Below are experts of layer 4 (counted from 0) of a mixture-of-experts language model. Rows are named router (the router's row for the expert), up (a neuron's input weights, with its number), down (a neuron's output weights, with its number) and show model dimensions 0-255. Each number is 200 + 20 x the weight over its row's rms, rounded and kept within 0 to 999.
Before each expert's rows: "comes before" lists some tokens at least twice as common just after its tokens as in all text; "mostly gets" lists some tokens that are sent to it at least half of the time. This comes from a sample of Wikipedia text that the model never trained on. Tokens count by the router's weight.

# expert 4
comes before: "|", "-", "\n", "==", " of", "==="
mostly gets: " I", " first", "′", " University", " this", " year"
router,219,192,227,226,205,201,176,220,215,268,203,193,170,223,181,196,221,158,246,228,194,213,183,185,184,190,172,202,187,172,167,225,174,199,233,192,223,168,185,211,193,159,205,217,221,181,190,190,180,203,190,193,224,229,207,196,207,175,194,229,227,197,208,168,195,181,204,179,189,186,202,194,248,204,212,197,244,203,220,186,203,202,194,165,192,214,168,210,212,227,204,176,201,175,174,210,189,192,189,199,196,238,170,185,190,185,181,229,254,218,209,215,231,216,247,190,216,195,193,224,227,230,196,228,169,213,199,193,176,208,237,218,195,218,193,169,195,188,179,198,214,215,202,193,214,182,202,201,192,210,180,209,194,196,175,203,225,213,211,209,240,171,209,167,205,195,197,185,198,200,185,171,215,226,231,187,205,194,205,201,203,219,189,186,178,170,202,183,199,195,177,226,192,226,202,209,198,225,213,203,204,218,207,226,183,208,227,163,186,211,189,200,194,203,175,190,187,174,230,182,199,181,210,175,153,241,235,198,219,178,220,261,224,187,192,209,193,208,210,183,201,164,221,193,176,184,189,211,196,201,213,185,192,195,193,219
up28,220,185,221,161,169,231,234,198,214,220,202,197,227,204,244,190,200,180,178,203,155,224,197,216,189,189,221,152,217,191,213,190,208,231,174,224,182,209,214,215,224,181,203,188,220,185,173,197,215,243,192,178,217,186,257,191,203,220,226,189,210,197,220,185,211,153,181,197,202,212,202,207,204,194,214,189,204,169,187,192,207,208,197,172,204,220,206,232,182,248,191,200,197,209,196,187,186,206,194,192,183,193,212,192,163,154,167,215,195,185,204,193,225,226,227,207,267,188,184,194,190,169,203,207,224,195,233,184,204,229,206,194,178,218,201,187,184,188,179,202,181,203,229,242,194,202,203,220,179,160,205,201,202,193,203,229,215,211,202,180,211,208,194,217,188,191,204,230,208,216,204,232,207,161,244,184,190,203,210,197,203,184,164,197,188,231,212,200,177,204,217,223,213,221,179,173,215,192,202,210,171,192,180,198,163,219,219,199,186,213,184,189,195,198,220,187,218,217,265,179,235,197,203,208,163,207,214,208,163,177,179,181,195,176,186,204,185,217,212,221,219,232,227,201,196,207,180,216,174,172,193,192,201,225,214,212
down28,209,212,197,213,214,214,199,193,165,194,219,219,156,201,185,190,224,168,176,185,227,239,183,202,170,172,197,201,139,213,189,182,173,192,214,219,176,218,193,204,202,187,204,218,172,194,198,184,226,192,206,168,247,224,142,195,203,220,210,176,216,192,168,195,195,213,192,169,192,240,156,242,203,193,254,171,192,222,186,234,219,179,174,193,187,192,206,194,198,238,186,198,195,179,183,197,219,201,191,180,183,195,180,256,190,191,197,200,186,190,193,213,187,204,197,209,164,224,221,217,190,214,217,202,191,207,207,191,208,202,200,203,227,215,240,165,199,206,211,180,185,225,180,198,185,194,190,215,190,209,179,199,180,227,237,217,211,203,177,205,236,230,191,199,214,205,190,221,177,185,181,204,196,183,211,134,216,206,177,188,216,173,205,184,178,188,168,247,195,192,179,181,206,191,215,184,230,161,191,188,217,209,191,206,221,249,190,214,203,194,192,214,178,198,192,220,234,175,167,210,194,173,185,188,183,197,213,207,171,187,221,203,233,208,204,204,183,192,199,214,189,213,176,210,190,197,218,162,209,178,194,205,223,208,193,196
up29,202,186,247,184,231,207,221,221,196,173,209,214,203,225,207,186,198,211,166,181,217,238,197,147,224,238,218,178,204,190,234,199,212,216,203,199,205,205,203,201,181,188,164,196,213,191,202,196,223,153,185,223,183,198,210,184,192,199,221,233,203,179,202,195,187,180,170,192,206,184,239,189,187,182,201,202,176,203,147,184,190,215,186,189,171,205,189,237,205,215,185,192,211,205,181,203,143,218,211,179,175,196,204,178,229,173,163,206,187,181,213,226,188,183,171,189,183,217,217,223,194,206,203,193,188,236,181,205,216,174,201,218,220,198,232,222,205,177,215,254,192,214,207,205,229,169,221,225,202,175,222,149,193,193,185,198,206,181,212,206,226,242,221,199,185,173,215,210,219,242,180,271,204,196,203,202,189,179,178,241,202,187,189,187,232,214,233,205,190,205,199,194,204,208,213,191,197,197,217,215,231,218,212,199,230,194,172,207,225,226,193,193,215,197,171,190,209,177,223,178,188,212,177,198,158,197,213,193,199,186,196,201,199,231,233,197,184,175,219,189,206,193,218,186,184,191,233,205,197,178,209,195,213,199,188,170
down29,182,204,192,212,200,175,186,200,221,190,193,173,215,175,214,195,214,191,156,202,172,198,215,167,201,200,201,178,224,198,161,206,175,174,200,195,210,160,218,186,188,223,214,204,210,178,195,194,221,194,179,177,179,204,168,173,229,205,215,212,200,204,223,192,218,179,175,193,239,207,273,236,202,199,199,206,215,190,193,223,170,201,203,222,181,218,183,194,191,200,201,213,199,164,194,194,204,173,179,192,217,185,202,189,227,255,212,245,202,232,186,219,197,200,246,216,177,181,218,158,205,213,234,164,212,217,181,168,207,197,210,207,222,208,228,212,191,234,214,175,228,205,165,212,194,201,191,155,177,195,191,234,155,190,228,178,220,222,196,188,173,223,169,195,214,169,181,216,185,160,204,183,215,233,169,234,233,233,224,199,211,223,209,216,190,197,195,213,176,160,215,178,210,190,214,209,198,197,193,178,204,185,204,200,210,212,220,197,187,196,188,201,201,208,182,199,201,176,231,200,238,200,223,218,223,202,195,193,194,162,202,232,185,214,187,219,162,189,178,216,194,222,205,236,209,185,212,190,223,195,181,208,184,194,192,204
up30,189,193,229,237,221,208,197,225,184,220,205,171,176,203,230,190,171,202,225,193,184,176,223,222,161,195,191,183,212,207,170,219,206,224,220,176,175,199,223,174,197,190,206,234,202,210,192,214,195,215,180,210,233,210,194,186,198,194,260,206,216,178,199,179,214,221,193,197,236,222,239,221,233,236,201,212,224,192,227,231,207,194,209,184,172,194,229,187,184,235,167,206,202,180,184,213,200,199,219,179,204,168,185,192,253,206,218,233,196,231,194,200,183,196,203,187,153,168,232,208,191,201,183,200,182,246,160,167,191,233,184,215,168,196,226,180,223,218,218,192,200,215,196,197,209,172,196,212,158,196,200,198,202,217,174,169,197,207,200,193,176,198,200,181,185,192,200,171,211,190,223,226,212,204,205,236,223,198,227,191,199,184,200,211,229,180,207,178,221,172,222,227,208,216,196,208,243,164,198,221,208,169,248,234,215,187,203,193,236,181,183,212,179,209,183,206,183,202,218,185,185,202,187,177,200,195,202,187,216,195,173,165,200,157,189,192,194,202,224,185,189,197,176,203,192,179,214,186,175,213,197,168,200,203,180,221
down30,210,185,205,165,185,193,202,180,223,216,146,204,210,184,188,233,230,193,159,205,206,206,208,212,173,182,228,238,179,185,181,198,200,194,163,251,190,200,192,220,202,211,194,202,215,206,200,223,168,146,196,218,170,209,180,225,192,194,165,173,193,194,184,190,211,185,219,193,162,194,153,199,185,194,203,218,181,215,229,176,215,215,178,228,161,181,182,208,210,185,182,199,224,226,169,223,188,203,183,205,228,186,160,174,209,222,209,180,198,170,173,175,218,162,204,190,236,180,183,219,212,194,237,225,223,205,195,221,194,212,202,201,195,207,168,206,201,223,170,178,237,191,208,198,202,216,209,190,189,202,221,193,168,204,222,185,192,218,200,261,220,176,201,214,196,186,195,217,193,194,213,233,230,220,217,199,202,210,200,196,201,216,183,195,177,196,211,218,162,200,227,212,164,222,187,210,184,182,208,174,220,200,200,192,202,196,224,217,193,176,181,172,198,202,211,193,218,216,210,220,188,226,190,195,192,175,183,212,150,189,203,160,193,227,197,176,183,196,206,234,197,220,234,191,216,206,207,235,201,199,204,215,173,208,145,196

# expert 5
comes before: "\n", " |", ")", " The", " (", "–"
mostly gets: ")", " L", "H", " H", ").", "\"."
router,228,191,189,166,208,216,179,223,201,178,192,144,199,187,240,181,228,166,223,204,181,193,214,210,202,217,243,211,205,223,187,203,187,186,209,174,194,214,196,209,226,214,208,198,201,193,185,212,235,203,143,194,200,212,206,198,199,226,197,170,177,224,194,233,195,184,240,220,160,176,183,208,169,179,212,202,200,193,194,189,213,234,204,180,188,202,174,200,195,186,200,222,181,209,218,211,160,214,172,219,209,219,165,223,219,241,203,211,172,195,196,211,209,233,171,182,189,196,181,188,203,230,184,185,210,217,174,222,215,205,166,199,183,218,200,219,171,196,206,191,171,176,186,201,198,216,172,194,211,223,196,190,212,189,153,218,178,197,188,217,194,185,183,197,217,191,204,171,188,189,196,196,180,241,244,204,169,210,188,222,224,208,188,193,155,211,178,168,185,192,208,210,190,216,209,167,176,232,232,173,190,187,201,192,214,190,234,230,240,191,220,246,201,205,204,219,170,208,217,169,193,180,188,208,167,214,220,190,199,194,176,213,230,173,175,217,214,206,167,197,193,220,218,197,182,183,195,194,204,168,193,170,246,212,211,195
up12,229,181,197,153,204,188,187,217,169,204,179,161,220,177,216,195,225,209,208,198,221,214,204,222,187,205,190,189,188,192,194,173,221,153,188,182,203,218,181,189,180,189,192,223,208,221,206,219,221,184,217,195,183,213,183,217,181,168,190,216,181,225,198,208,213,187,169,211,213,191,193,198,177,190,153,221,178,186,204,187,191,187,217,161,144,191,172,187,191,195,215,208,242,188,191,206,199,199,201,190,216,173,193,186,184,205,209,236,227,199,193,178,212,165,221,238,199,211,198,209,235,203,191,194,222,217,201,198,207,169,206,182,178,202,194,186,162,201,202,201,203,207,213,208,176,174,192,161,199,174,146,199,176,218,232,204,196,242,226,219,211,196,214,216,224,193,179,217,191,165,197,218,181,221,207,197,196,211,171,239,244,174,213,209,177,207,215,183,195,209,190,235,195,215,185,204,200,192,179,213,200,188,231,216,206,219,194,180,199,153,201,201,211,214,224,219,185,184,224,236,232,185,187,196,197,249,167,194,216,205,159,190,181,233,173,207,205,197,211,191,169,196,181,191,246,200,210,216,189,235,225,236,226,178,225,177
down12,195,179,224,214,199,166,204,192,213,216,237,196,176,209,204,177,218,202,177,161,205,148,235,228,209,174,201,219,222,198,196,211,168,181,196,195,192,169,186,194,217,204,243,196,177,165,182,227,167,191,165,221,222,181,183,160,212,219,199,177,195,195,185,194,233,216,216,198,173,215,174,194,193,179,205,195,213,249,202,191,195,221,189,197,160,207,204,171,170,224,183,193,220,221,216,203,183,167,201,173,223,217,210,190,226,185,200,172,188,190,185,191,205,226,194,192,211,191,193,150,192,227,198,197,197,212,185,218,197,224,216,209,236,175,197,197,187,201,190,198,231,214,201,210,217,167,163,230,204,205,215,217,223,216,165,186,211,220,240,201,214,212,196,197,178,175,189,209,191,232,178,232,221,213,198,217,175,194,226,168,201,205,203,175,203,170,197,240,177,206,186,237,214,186,196,195,200,180,234,163,180,227,207,196,227,205,199,229,224,191,223,168,212,199,196,231,232,191,162,157,208,202,204,192,193,193,175,216,194,191,195,175,200,179,194,186,200,181,181,205,161,247,231,224,179,190,216,183,214,217,195,193,223,201,192,205
up13,208,224,182,202,239,217,211,228,215,195,194,196,195,197,183,177,204,192,195,196,222,149,180,193,220,208,227,204,193,195,183,207,182,208,204,232,214,180,201,180,201,212,231,180,212,226,175,194,209,224,213,242,223,179,184,205,221,194,196,182,204,229,167,166,171,219,173,210,201,193,189,218,209,192,211,227,239,200,188,247,200,197,240,207,174,202,163,195,221,228,185,215,202,201,183,204,187,186,217,202,199,180,205,199,166,204,186,227,165,217,200,190,208,191,232,235,227,182,206,192,217,188,152,243,185,198,206,220,197,191,205,236,186,213,219,196,200,232,166,197,202,229,223,166,143,197,176,198,138,200,230,194,198,168,215,205,197,202,185,168,191,190,228,215,229,199,188,223,213,204,213,223,219,191,190,192,253,195,205,180,189,202,237,221,203,209,194,218,169,214,238,219,193,196,212,171,203,191,194,231,216,212,227,177,203,200,185,187,188,192,231,197,197,210,182,247,189,191,210,194,193,157,192,176,190,214,212,207,215,210,224,185,213,204,200,185,179,215,172,215,201,170,177,209,232,173,203,193,210,222,222,212,237,228,201,212
down13,175,192,206,182,216,226,209,223,177,190,193,218,171,224,201,184,189,168,212,218,167,231,180,215,207,189,196,156,231,160,207,229,179,210,175,211,196,221,203,181,184,220,199,171,252,190,213,212,213,192,185,215,177,201,207,231,178,204,192,206,206,199,206,210,187,182,211,240,174,194,204,217,212,215,213,192,190,204,185,206,197,232,188,223,179,208,206,213,190,226,214,211,207,227,214,228,234,192,199,201,184,208,196,204,220,181,243,224,175,182,188,205,184,147,252,208,223,201,201,170,212,208,212,171,189,237,192,194,201,213,188,162,214,188,216,211,199,208,205,195,190,194,187,179,194,211,190,167,195,186,194,190,201,228,217,163,204,197,213,217,186,214,223,218,224,199,201,218,207,196,164,214,218,194,179,207,229,233,198,202,186,183,183,220,213,211,208,216,142,212,158,234,199,206,186,205,212,231,204,207,218,204,213,206,232,213,223,233,182,204,235,181,193,174,173,248,183,221,206,175,190,189,216,207,210,182,228,193,183,170,170,195,179,186,185,224,163,189,243,192,192,176,193,170,185,230,200,187,213,202,239,213,170,198,145,193
up14,216,193,180,206,221,198,180,175,186,209,215,193,157,184,197,202,204,223,157,200,209,171,193,188,221,189,173,189,159,170,243,176,218,186,210,213,235,164,197,222,208,194,169,196,186,206,217,189,167,216,191,188,237,163,218,226,225,190,255,207,208,197,217,232,174,195,223,214,252,187,173,200,202,214,208,209,197,177,180,161,196,184,176,209,195,207,178,177,184,177,176,197,216,187,210,190,182,226,216,202,220,207,218,193,209,168,197,185,195,246,216,158,185,163,208,164,206,159,212,192,215,192,185,220,214,214,169,202,206,191,187,173,199,202,210,170,240,184,183,198,201,205,248,214,207,177,177,184,182,188,225,195,203,196,249,208,200,179,211,204,213,195,195,191,194,187,250,197,216,178,204,227,214,221,249,192,214,198,209,192,213,218,222,170,196,208,197,197,193,174,212,198,161,196,188,180,191,200,190,204,192,211,204,189,214,195,182,211,244,155,194,226,187,172,199,206,217,232,207,203,190,185,230,179,211,195,168,198,185,213,172,211,200,173,220,195,217,216,206,190,202,237,173,199,184,210,183,196,197,179,223,191,216,217,214,167
down14,199,204,172,181,174,200,172,216,173,214,194,202,160,231,186,233,229,181,164,190,210,200,190,201,186,168,171,204,194,214,243,172,225,196,202,215,194,251,185,199,169,220,216,195,207,202,205,206,238,196,152,184,219,204,175,202,218,224,200,194,213,175,197,213,207,229,200,197,200,176,204,210,217,178,187,198,237,176,197,217,203,194,202,199,197,182,216,179,180,217,208,208,203,246,193,193,200,203,195,187,229,185,172,195,196,221,194,198,195,225,217,212,219,178,207,176,201,229,211,196,201,195,221,195,206,217,221,175,188,164,197,176,196,185,202,209,216,205,189,225,198,207,223,227,239,163,187,200,206,226,217,228,189,209,202,220,196,175,168,191,196,202,161,186,202,223,215,217,202,256,219,205,195,203,190,194,204,192,236,190,201,183,189,196,192,189,163,176,182,210,161,169,190,207,177,189,164,176,191,186,171,216,213,180,215,205,149,204,197,190,175,203,154,180,223,215,150,233,226,211,195,189,182,195,234,175,216,187,182,231,209,237,225,171,169,223,191,214,200,211,196,225,229,181,170,180,178,218,161,179,169,197,197,218,181,190

# expert 7
comes before: "0", "9", "1", "2", "8", "3"
mostly gets: " by", " after", " during", " in", " into", " with"
router,206,204,229,199,229,211,186,201,221,181,186,194,199,188,209,179,206,232,186,210,201,211,207,152,238,227,187,201,194,185,186,202,210,210,223,214,197,208,224,222,206,199,189,177,227,211,194,206,197,215,203,179,190,177,179,221,161,175,179,143,235,197,213,191,222,183,162,218,232,229,216,206,232,190,148,193,194,161,201,208,177,182,235,216,179,213,209,208,248,238,187,179,203,205,237,179,207,208,174,191,196,163,218,166,205,193,195,186,206,208,214,211,178,202,187,202,205,203,205,217,198,181,213,198,190,183,233,177,188,235,219,189,193,201,191,204,189,179,188,157,208,211,207,238,163,167,235,190,210,176,245,205,229,187,207,153,221,219,218,186,200,195,210,226,209,213,184,198,203,212,190,199,215,154,243,209,221,234,154,176,227,179,162,195,202,200,193,199,181,204,206,188,192,210,203,190,202,181,183,199,189,215,179,209,222,202,169,199,191,211,171,219,200,194,195,179,192,228,215,224,206,175,200,200,229,200,192,193,200,189,201,198,217,200,197,208,176,194,185,215,224,202,194,228,234,212,225,206,229,215,203,225,217,212,176,268
up28,170,205,198,209,216,207,173,179,190,205,178,219,181,227,215,175,225,170,187,248,192,243,185,221,246,187,196,218,224,157,169,210,192,207,209,180,177,177,207,191,192,224,165,214,218,190,219,192,179,160,245,217,226,184,206,242,184,184,199,212,190,200,178,169,212,183,201,203,210,222,250,200,187,212,228,241,209,195,194,164,196,196,236,169,229,191,208,188,247,207,194,187,186,181,191,216,130,213,216,202,212,227,205,195,177,181,208,200,185,171,190,204,207,191,209,180,176,170,205,209,194,212,186,183,235,202,203,210,174,228,178,205,200,178,188,190,196,183,214,207,223,184,195,229,249,206,217,202,220,206,207,192,241,199,206,183,205,185,199,150,213,213,197,195,210,201,188,186,167,169,181,231,181,167,199,214,209,204,193,202,207,248,182,187,199,192,201,189,188,184,210,175,216,223,217,201,152,198,198,203,206,215,215,151,195,214,184,168,189,203,203,206,209,187,217,197,191,219,207,222,213,205,207,209,190,212,211,169,191,173,217,200,196,223,189,204,213,228,186,225,204,200,224,187,179,203,231,176,235,195,214,224,202,190,209,207
down28,196,205,182,197,189,194,190,164,172,190,180,180,208,182,217,148,195,197,226,244,222,173,206,202,207,204,221,179,192,193,199,195,235,228,201,192,187,233,218,201,188,218,201,193,184,211,182,181,198,197,184,204,182,198,209,237,187,188,220,212,199,220,210,234,179,207,212,156,170,217,183,201,185,214,200,207,181,170,221,214,184,149,183,225,219,175,185,205,200,186,219,230,230,191,218,230,204,223,171,185,222,186,179,241,203,182,177,255,204,185,216,163,171,216,195,193,190,186,173,148,170,201,214,193,190,185,175,200,188,203,217,177,195,238,198,203,197,175,190,193,204,192,178,211,191,212,190,191,163,170,193,222,183,206,201,216,196,206,179,216,187,175,186,186,195,176,190,234,196,171,219,214,197,213,199,193,182,176,202,170,244,186,242,212,203,183,205,230,194,242,203,193,207,233,204,211,183,224,201,188,210,134,212,182,214,188,232,190,215,216,212,178,203,227,182,203,226,207,221,210,177,185,185,208,206,220,191,222,189,219,210,236,206,171,203,182,161,200,159,248,177,189,215,217,197,202,177,225,201,198,190,203,179,226,197,208
up29,218,205,198,223,216,208,209,220,199,231,193,214,227,247,198,238,168,172,203,245,224,197,187,200,187,215,229,222,195,150,219,209,223,178,186,209,182,194,202,206,180,207,224,214,187,229,172,216,217,203,186,209,219,219,206,185,198,193,201,189,213,196,157,172,225,235,186,167,208,181,227,209,178,171,184,204,190,195,218,210,202,224,224,249,211,233,161,180,197,212,198,214,165,220,186,188,212,234,194,173,189,207,201,233,212,159,219,190,222,204,198,190,180,199,204,179,223,171,162,191,195,188,198,204,182,194,206,224,192,234,188,208,188,197,212,195,173,227,210,225,198,199,193,200,259,201,192,206,185,176,192,207,182,203,239,173,208,208,171,169,221,216,196,182,257,226,219,189,147,203,172,197,166,204,192,207,192,185,202,192,165,208,221,235,202,184,197,235,181,218,213,191,214,182,187,188,181,211,187,181,195,213,172,186,211,195,194,218,235,216,213,228,190,197,202,217,178,182,187,188,178,171,241,187,199,198,152,179,187,178,189,210,215,220,192,230,203,184,201,195,176,205,210,200,224,202,197,208,192,173,170,193,179,223,192,222
down29,197,221,218,202,134,220,214,197,165,208,220,192,181,199,182,184,173,233,186,182,203,205,168,219,212,205,233,205,167,244,193,194,218,216,210,209,210,203,213,218,207,195,201,230,200,198,196,209,202,168,252,187,203,201,205,172,232,204,191,220,206,188,198,200,204,213,200,231,193,191,207,196,184,213,181,197,208,231,228,217,192,215,218,205,179,182,212,194,208,213,204,217,216,163,230,201,207,195,170,172,250,172,219,213,220,203,209,196,185,223,184,186,213,171,221,213,175,216,209,209,195,200,177,213,195,187,230,233,193,197,214,207,239,178,223,184,204,176,201,199,204,181,262,220,192,213,179,198,215,201,185,211,244,199,198,212,197,179,253,179,182,208,232,241,213,192,233,216,223,197,242,247,200,190,172,234,206,189,192,195,218,171,187,192,178,203,195,212,210,215,180,203,192,205,202,184,235,159,221,215,195,212,198,201,197,241,194,176,202,209,186,153,177,226,185,155,216,211,215,203,209,224,172,243,203,178,182,213,205,200,196,203,206,194,197,198,206,207,170,174,215,219,205,197,187,212,143,204,191,186,209,190,195,223,199,165
up30,200,210,137,167,196,231,179,200,193,191,164,192,206,198,208,189,198,228,226,191,206,211,201,223,219,196,193,189,193,187,185,208,225,239,217,199,222,204,229,208,197,159,169,230,203,229,213,168,223,159,187,197,185,206,170,205,225,203,252,224,205,188,172,212,234,218,183,224,227,176,197,189,180,226,210,178,228,203,200,183,195,196,204,208,233,181,208,220,209,193,200,191,243,196,265,207,227,187,191,211,184,208,166,202,175,178,211,190,194,205,182,204,227,174,205,156,185,236,188,200,190,157,182,225,206,212,195,210,203,213,195,228,172,205,168,198,202,208,224,177,220,195,228,183,196,176,232,203,181,157,193,195,206,205,171,201,191,160,198,224,211,182,191,219,233,228,138,192,195,189,189,200,199,194,195,202,220,204,161,200,224,205,201,213,210,200,189,201,189,196,243,182,181,207,199,206,190,192,226,173,201,194,178,213,192,178,184,217,204,211,191,190,184,188,183,191,207,201,220,181,163,158,200,198,205,197,168,221,235,188,161,199,206,199,185,192,226,189,186,196,228,211,201,222,224,221,175,213,182,185,215,184,167,211,185,192
down30,196,196,226,221,192,222,226,217,175,180,221,187,177,220,188,216,185,197,220,212,208,193,181,208,155,231,207,197,197,202,180,228,175,191,174,220,183,230,194,217,214,198,178,209,208,205,186,191,144,215,211,193,194,208,205,200,172,172,212,194,193,231,212,179,186,206,191,188,181,223,193,185,202,177,194,168,181,205,189,173,214,192,166,204,214,202,182,182,196,202,214,209,174,168,163,181,193,216,219,209,178,216,197,185,184,178,208,181,184,217,216,231,217,221,197,185,206,252,211,219,221,201,202,196,160,198,182,210,201,219,214,206,223,215,198,216,206,216,219,234,216,213,201,214,200,212,229,163,226,179,197,183,206,175,199,211,226,176,163,212,177,194,221,209,202,184,207,186,209,220,255,131,212,199,193,240,164,208,192,156,187,184,187,186,187,214,262,168,183,213,220,191,164,217,192,182,211,196,179,227,221,219,194,200,228,234,195,211,199,214,216,196,173,215,216,242,225,188,182,244,196,213,194,231,245,204,228,215,235,201,182,200,222,210,201,188,202,207,200,208,203,192,223,201,178,180,190,213,209,197,226,154,209,200,179,188

# expert 2
comes before: " ", " \"", " —", " A", " S", " W"
mostly gets: " and", " or", " New", " South", " &", " North"
router,188,164,184,207,219,189,157,206,164,200,201,191,179,189,195,202,187,186,234,218,157,157,186,204,190,198,188,191,227,232,227,213,208,172,218,202,187,221,186,206,194,183,212,231,198,183,214,232,185,213,213,161,210,204,223,200,220,199,186,206,179,216,169,209,196,269,231,217,191,180,183,220,168,183,200,207,216,212,207,239,197,176,224,189,199,128,207,223,192,173,183,211,195,222,202,200,221,231,204,186,199,206,193,202,262,200,197,162,191,210,194,207,167,177,221,180,216,211,209,204,209,197,206,212,203,188,183,209,179,221,215,197,186,174,188,209,171,195,221,228,178,203,171,206,219,208,208,207,216,207,226,196,195,177,215,228,161,202,203,202,185,223,209,209,229,220,167,159,190,181,217,216,207,219,186,179,221,183,245,196,195,232,171,165,200,207,208,181,175,175,191,156,205,189,197,206,207,181,189,213,206,211,202,206,224,179,213,179,186,201,178,219,202,187,211,183,242,163,174,244,218,232,209,214,222,195,176,213,193,212,187,210,179,214,211,197,206,193,229,208,210,218,217,206,212,214,194,200,199,190,157,235,170,202,191,187
up12,209,201,213,198,168,197,201,180,190,194,209,210,204,197,239,190,155,206,179,210,215,187,220,173,221,197,214,222,201,207,201,208,185,241,224,180,184,198,218,228,224,200,209,203,207,180,201,196,217,212,184,206,170,197,187,181,200,210,177,204,190,218,215,179,222,186,183,217,224,229,205,238,189,196,215,234,194,191,182,176,186,188,160,201,191,217,200,210,202,232,201,186,174,201,183,191,178,213,178,202,194,208,171,201,182,194,180,184,197,242,167,194,218,171,174,226,219,201,215,216,204,227,243,190,229,230,246,202,214,191,143,194,201,186,202,183,184,213,214,180,195,221,197,190,209,213,154,145,194,225,170,195,237,225,207,187,237,215,203,181,179,202,194,199,197,179,217,233,203,238,184,199,226,204,219,219,190,214,190,211,186,182,212,203,182,206,184,246,217,248,218,212,206,230,212,197,192,225,205,221,242,227,214,198,223,205,214,207,200,189,187,191,185,217,180,218,196,245,181,184,181,187,142,219,175,207,199,204,157,171,189,192,199,215,164,208,221,171,199,185,207,213,197,153,166,189,202,180,176,208,172,190,210,186,198,226
down12,189,204,203,202,192,254,217,220,225,194,184,220,190,204,165,213,213,213,220,191,199,202,197,234,180,208,218,247,202,208,198,199,157,206,164,221,185,202,217,220,209,201,201,186,169,186,174,207,197,209,213,200,217,228,176,202,200,213,206,187,199,226,251,235,233,192,234,198,176,229,233,191,154,181,209,205,207,177,226,179,206,218,210,195,204,195,224,167,187,175,188,211,204,217,204,207,202,186,202,200,198,219,194,151,214,209,210,205,243,215,214,222,230,203,196,207,164,210,166,166,203,219,221,229,175,204,187,222,209,211,182,185,190,239,231,208,148,232,214,227,210,205,205,202,174,214,207,241,218,223,195,198,219,207,203,229,212,205,183,210,174,212,194,188,248,193,214,186,194,197,203,180,197,207,232,180,213,178,193,234,218,253,200,200,180,183,199,199,176,212,174,195,208,172,206,170,201,194,225,186,175,203,189,189,181,228,195,199,216,242,208,183,193,162,210,162,193,205,233,198,203,212,222,207,150,176,204,222,194,209,190,179,190,184,180,196,191,199,250,197,211,184,204,183,223,202,223,203,197,206,180,222,242,206,194,192
up13,212,184,209,174,229,212,209,207,178,180,194,230,234,191,192,189,189,199,163,206,188,206,183,206,218,180,173,201,207,183,220,194,189,197,164,210,163,202,195,199,206,193,219,209,201,178,230,193,200,208,188,177,193,168,207,182,203,195,194,209,189,170,231,220,193,203,161,214,205,201,233,197,185,186,213,184,177,206,221,190,158,170,204,192,214,240,189,199,240,234,209,194,217,204,175,186,222,225,192,225,208,208,192,220,237,191,204,226,159,204,193,193,227,170,200,204,209,195,194,204,211,215,252,200,185,171,181,188,204,192,181,222,210,178,192,181,220,192,184,187,172,174,229,198,225,229,201,172,214,186,217,195,181,210,169,177,234,221,225,200,213,177,230,164,199,204,203,216,242,209,209,196,213,194,169,219,198,183,190,209,194,215,225,214,167,201,226,215,185,218,187,226,224,224,225,197,204,195,181,238,227,213,252,167,184,218,210,211,194,230,192,211,191,190,233,171,166,190,216,179,206,195,225,176,213,230,207,193,218,167,191,205,218,196,161,200,165,231,183,244,175,191,197,203,214,156,212,165,197,223,202,165,196,232,187,229
down13,194,223,201,172,212,181,245,202,203,196,193,172,204,204,194,214,161,188,174,209,198,180,182,203,215,199,167,199,178,235,229,223,224,217,211,201,219,194,186,202,191,200,196,229,179,187,205,240,187,195,204,206,199,195,176,219,203,157,229,211,210,181,187,164,171,237,177,198,198,205,224,199,211,198,242,191,196,191,228,215,184,223,195,193,209,187,219,180,192,221,195,191,198,211,221,170,210,212,159,197,181,192,191,196,200,200,209,202,188,185,161,217,192,231,213,187,206,238,189,212,241,198,179,221,179,197,219,189,200,196,201,231,175,180,219,214,213,176,186,167,193,235,184,222,182,181,196,197,178,222,183,196,197,202,196,222,195,213,169,208,185,233,184,187,213,215,210,198,209,207,190,159,229,212,202,207,201,215,189,170,243,232,224,178,192,204,180,194,220,175,157,225,211,164,235,164,238,181,187,220,199,171,200,194,172,235,195,231,193,198,224,202,219,164,181,205,203,187,192,202,176,206,162,164,188,197,224,191,210,231,166,211,213,244,165,184,185,209,203,168,225,138,205,205,200,208,217,175,195,242,217,204,202,223,197,190
up14,163,221,220,198,190,188,185,198,208,162,200,225,222,188,153,207,194,175,211,194,172,200,182,197,177,199,209,222,181,186,235,221,228,165,220,190,155,203,186,197,199,205,188,210,190,192,204,169,225,165,199,195,188,194,211,188,178,195,235,182,195,186,198,208,215,216,227,214,172,182,236,192,193,216,195,177,244,205,214,173,211,150,210,190,176,217,182,211,181,189,205,198,213,190,166,192,214,195,183,258,187,209,199,198,166,206,199,197,199,249,249,167,172,200,191,177,204,191,206,203,213,172,210,217,229,188,204,206,220,190,200,227,206,207,204,207,175,169,229,210,211,180,209,214,171,238,199,191,204,202,151,184,194,207,173,193,204,173,169,199,174,222,227,187,220,230,187,251,215,195,181,210,201,170,208,227,199,204,196,155,219,203,175,172,217,242,163,216,163,191,249,181,197,182,199,202,198,202,178,214,215,207,198,187,215,169,221,196,217,198,235,191,197,212,209,203,188,182,195,227,194,226,243,212,176,187,217,170,226,209,196,191,190,218,211,205,180,204,174,202,208,200,184,220,213,199,166,224,209,205,191,210,192,197,225,201
down14,190,203,190,200,211,201,197,244,217,192,235,195,156,188,181,220,197,194,186,212,209,203,203,194,196,196,188,208,210,174,193,175,185,206,174,203,183,218,191,201,230,225,205,167,224,229,205,211,159,205,199,218,183,232,177,196,208,225,234,212,216,177,179,224,207,209,166,175,225,187,203,213,222,212,181,220,214,182,184,198,198,185,201,205,189,224,187,183,169,254,216,250,217,232,225,222,193,203,220,197,208,169,217,203,223,179,221,230,197,178,195,167,222,193,206,212,211,226,201,177,171,200,224,211,181,195,181,210,160,195,205,139,209,181,185,231,218,183,229,217,194,189,200,173,218,191,254,194,179,201,204,215,214,202,191,176,243,232,199,184,222,194,204,218,162,193,197,215,207,200,163,172,210,178,174,207,184,175,181,192,207,187,225,217,201,226,214,172,243,172,191,179,189,210,208,170,238,205,219,192,215,152,187,210,194,178,233,201,175,217,167,185,194,237,198,200,213,196,213,191,185,186,191,197,189,199,219,186,148,220,185,174,227,185,183,181,186,193,208,164,172,197,181,190,207,216,215,178,196,185,199,191,214,186,181,192